Below are experts of layer 9 (counted from 0) of a mixture-of-experts language model. Rows are named down (a neuron's output weights, with its number) and show model dimensions 0-95. Each number is 200 + 30 x the weight over its row's rms, rounded and kept within 0 to 999.
Before each expert's rows: "raises" lists some tokens whose logits its average output raises strongly, later layers aside. This comes from a sample of Wikipedia text that the model never trained on.

# expert 48
raises: "ground", "ft", "hem", "ca", "arch"
down0,208,212,139,241,214,233,191,218,246,206,152,229,186,160,140,225,235,169,250,157,213,223,168,225,166,230,174,189,206,248,185,237,244,215,172,287,219,160,197,205,191,204,171,199,248,222,201,225,178,229,186,193,221,138,236,207,131,188,177,152,195,221,195,167,176,171,212,181,235,157,204,261,215,192,212,197,214,192,160,218,216,195,182,224,227,184,178,160,199,214,211,202,206,193,248,179

# expert 29
raises: "come", "ground", "icial", "cal", "ects", "side"
down0,126,179,221,140,224,147,191,177,156,168,236,151,264,168,209,193,197,198,182,177,166,192,185,173,229,175,181,140,189,195,158,218,152,233,240,180,191,206,197,216,213,228,219,220,217,144,174,178,247,196,207,200,234,210,204,196,209,204,221,181,179,158,187,218,167,167,187,188,197,205,161,202,164,164,148,201,149,195,191,222,144,185,145,249,193,244,224,203,212,193,160,204,161,148,222,193

# expert 33
raises: "ctions", "cut", " ago", "present"
down0,186,194,230,211,193,140,241,178,196,204,205,190,162,264,170,239,218,205,195,211,182,203,230,192,172,229,285,237,233,197,178,210,255,218,174,207,238,248,255,167,225,205,216,229,191,203,139,195,232,179,169,248,176,217,159,184,162,226,182,215,241,233,165,192,248,220,212,188,126,219,208,200,195,195,221,217,176,170,229,163,214,216,144,217,225,184,227,256,181,242,235,186,199,199,205,220

# expert 52
raises: "ground", "fare", "form", "standing", "ć", "class"
down0,177,180,196,203,243,203,251,188,228,212,201,188,166,171,209,218,180,201,218,264,248,216,214,180,194,206,188,175,184,208,210,182,202,166,215,248,168,219,236,194,154,184,200,198,177,198,213,170,167,202,175,170,248,216,158,213,208,195,206,230,224,162,243,197,210,210,119,223,178,200,217,283,156,194,231,276,195,164,170,137,201,185,193,198,190,202,175,246,251,205,260,200,191,224,178,129

# expert 56
raises: "elt", "av", "alt", "ato"
down0,167,166,213,225,221,215,166,227,234,226,200,179,244,159,209,180,217,191,172,174,228,197,202,206,151,186,249,219,231,236,151,183,211,238,260,230,225,186,183,194,220,205,208,190,200,213,195,166,170,278,125,137,213,147,168,198,199,199,248,217,205,243,162,253,207,182,174,211,247,221,165,200,165,197,175,208,187,189,230,198,226,191,258,216,242,183,215,200,216,221,262,204,154,198,215,235

# expert 53
raises: "ister", "ix", "ical", "right", "ando"
down0,245,216,224,220,183,204,178,175,197,220,237,172,210,205,222,206,240,242,174,198,221,164,210,232,227,177,170,206,203,184,201,240,154,223,210,175,208,205,229,193,147,195,154,151,205,150,209,266,166,194,229,211,228,248,202,224,227,158,236,219,190,205,167,276,266,220,221,274,229,214,220,204,206,176,175,165,161,186,214,195,178,240,223,162,159,208,246,213,211,128,176,211,221,223,217,198

# expert 7
raises: "chor", "cal", "ude", "an", "and", "oth"
down0,180,204,268,201,204,207,195,265,196,198,190,238,195,168,230,194,232,250,181,179,172,245,174,236,225,171,240,192,229,204,170,197,223,212,214,194,179,200,259,204,182,154,186,215,243,161,223,163,214,211,213,189,226,219,196,170,214,294,189,146,187,203,221,157,186,251,219,209,178,194,194,256,199,228,167,227,157,197,239,284,187,191,257,178,205,191,203,193,169,189,182,151,199,167,202,220

# expert 30
raises: "art", "atic", "alt", "spec", "gu"
down0,180,155,121,181,229,240,252,202,236,205,147,191,160,179,182,188,180,200,192,187,181,195,199,271,198,203,225,149,129,210,171,228,171,129,198,166,171,175,200,178,225,207,135,212,149,223,214,155,258,230,205,257,205,222,192,195,208,257,131,220,216,171,173,172,181,184,189,220,218,212,214,218,217,230,215,223,221,192,182,201,220,202,183,192,199,203,179,207,222,208,187,245,184,217,180,233

# expert 47
raises: "the", "ba", "st", "sh", "no", "re"
down0,225,193,247,211,254,213,249,209,180,194,197,198,212,142,182,185,193,184,193,134,169,177,189,195,240,190,156,199,210,173,222,255,190,199,188,188,159,206,208,235,227,183,197,168,208,206,161,193,246,198,213,173,221,208,169,175,242,189,216,218,219,186,177,227,170,171,274,206,268,219,222,225,116,249,162,216,173,212,179,211,203,237,191,205,233,198,145,181,234,233,160,183,241,218,267,211

# expert 54
raises: "ctions", "form", "ks", "kers"
down0,223,197,252,189,178,171,213,179,194,212,163,199,171,140,122,202,204,185,181,186,150,224,187,190,192,217,206,237,235,193,143,178,191,162,181,138,226,248,232,249,187,212,187,230,207,135,196,242,155,152,199,218,179,194,238,233,265,188,187,200,182,258,176,179,221,165,235,213,202,158,208,170,185,149,149,171,169,226,209,172,222,179,201,202,193,150,163,219,208,194,221,216,199,223,220,184

# expert 39
raises: "for", "where", "ices"
down0,247,196,217,176,231,164,257,218,189,172,204,217,134,219,173,111,203,170,172,205,221,210,221,225,231,217,261,211,197,216,220,154,239,209,220,162,237,236,149,251,215,204,181,207,180,210,162,193,218,203,193,199,194,193,195,260,251,198,173,219,244,170,193,200,175,209,144,199,135,203,180,214,220,232,191,213,201,219,163,214,191,168,195,206,166,150,163,198,244,205,204,164,134,183,228,207

# expert 0
raises: "adio", "к", "ots"
down0,193,190,195,231,172,177,224,226,197,201,210,182,177,196,187,246,207,271,252,216,221,251,202,186,210,170,208,184,227,220,142,271,165,162,248,263,203,186,246,166,171,212,209,177,167,260,160,158,196,202,197,194,160,236,199,204,233,230,220,218,143,180,172,182,199,195,177,183,260,194,212,218,199,163,190,179,175,184,174,180,119,217,249,153,213,222,232,221,195,208,204,182,233,199,208,228

# expert 6
raises: "fare", "present", "ho", " fields", "view", "back"
down0,189,211,225,230,147,171,179,186,156,210,194,217,195,171,182,186,182,235,227,221,167,198,206,209,214,204,164,195,169,214,191,196,223,175,176,170,226,196,166,153,227,198,213,213,170,205,221,178,140,249,213,201,206,205,87,195,235,220,178,173,216,183,200,240,197,167,173,200,195,212,213,151,195,226,220,207,218,267,235,218,176,146,165,152,236,172,263,170,172,171,181,242,248,229,186,255

# expert 3
raises: " announced", " that", "y", " decided"
down0,228,187,187,157,211,176,192,207,219,219,223,241,250,202,192,236,198,203,186,232,178,189,219,192,148,157,234,184,216,226,164,122,272,168,193,156,206,226,213,182,214,179,204,133,213,224,173,135,202,214,187,235,166,170,217,207,208,187,172,165,217,235,200,179,162,222,229,213,216,214,173,197,235,200,233,257,208,145,232,223,207,210,232,191,260,232,183,220,176,258,176,155,230,245,182,203

# expert 21
raises: "y", "ine", "ood", "ite", "oi", "ick"
down0,230,189,168,193,234,175,188,173,240,170,256,222,224,150,161,184,201,205,227,194,215,198,216,210,207,227,196,149,191,224,181,153,162,172,232,204,173,152,220,213,203,250,201,217,202,213,222,198,230,186,222,177,165,182,222,202,209,227,257,140,249,146,259,202,140,207,218,257,179,159,205,227,185,213,232,168,161,196,132,192,236,219,219,201,240,142,178,189,199,162,153,166,190,206,201,224

# expert 28
raises: "ices", "icial", " morning", "ects", "iles", "adow"
down0,222,207,200,196,225,187,154,241,238,178,183,185,187,166,206,226,247,159,172,224,247,187,140,192,187,181,192,157,211,167,157,175,178,214,195,212,138,153,221,199,200,162,184,275,185,231,177,213,178,210,128,204,192,186,215,185,206,217,222,267,208,230,237,222,144,252,190,200,228,181,193,191,218,202,248,203,191,150,263,182,172,223,176,183,235,250,225,214,211,177,250,177,201,194,218,174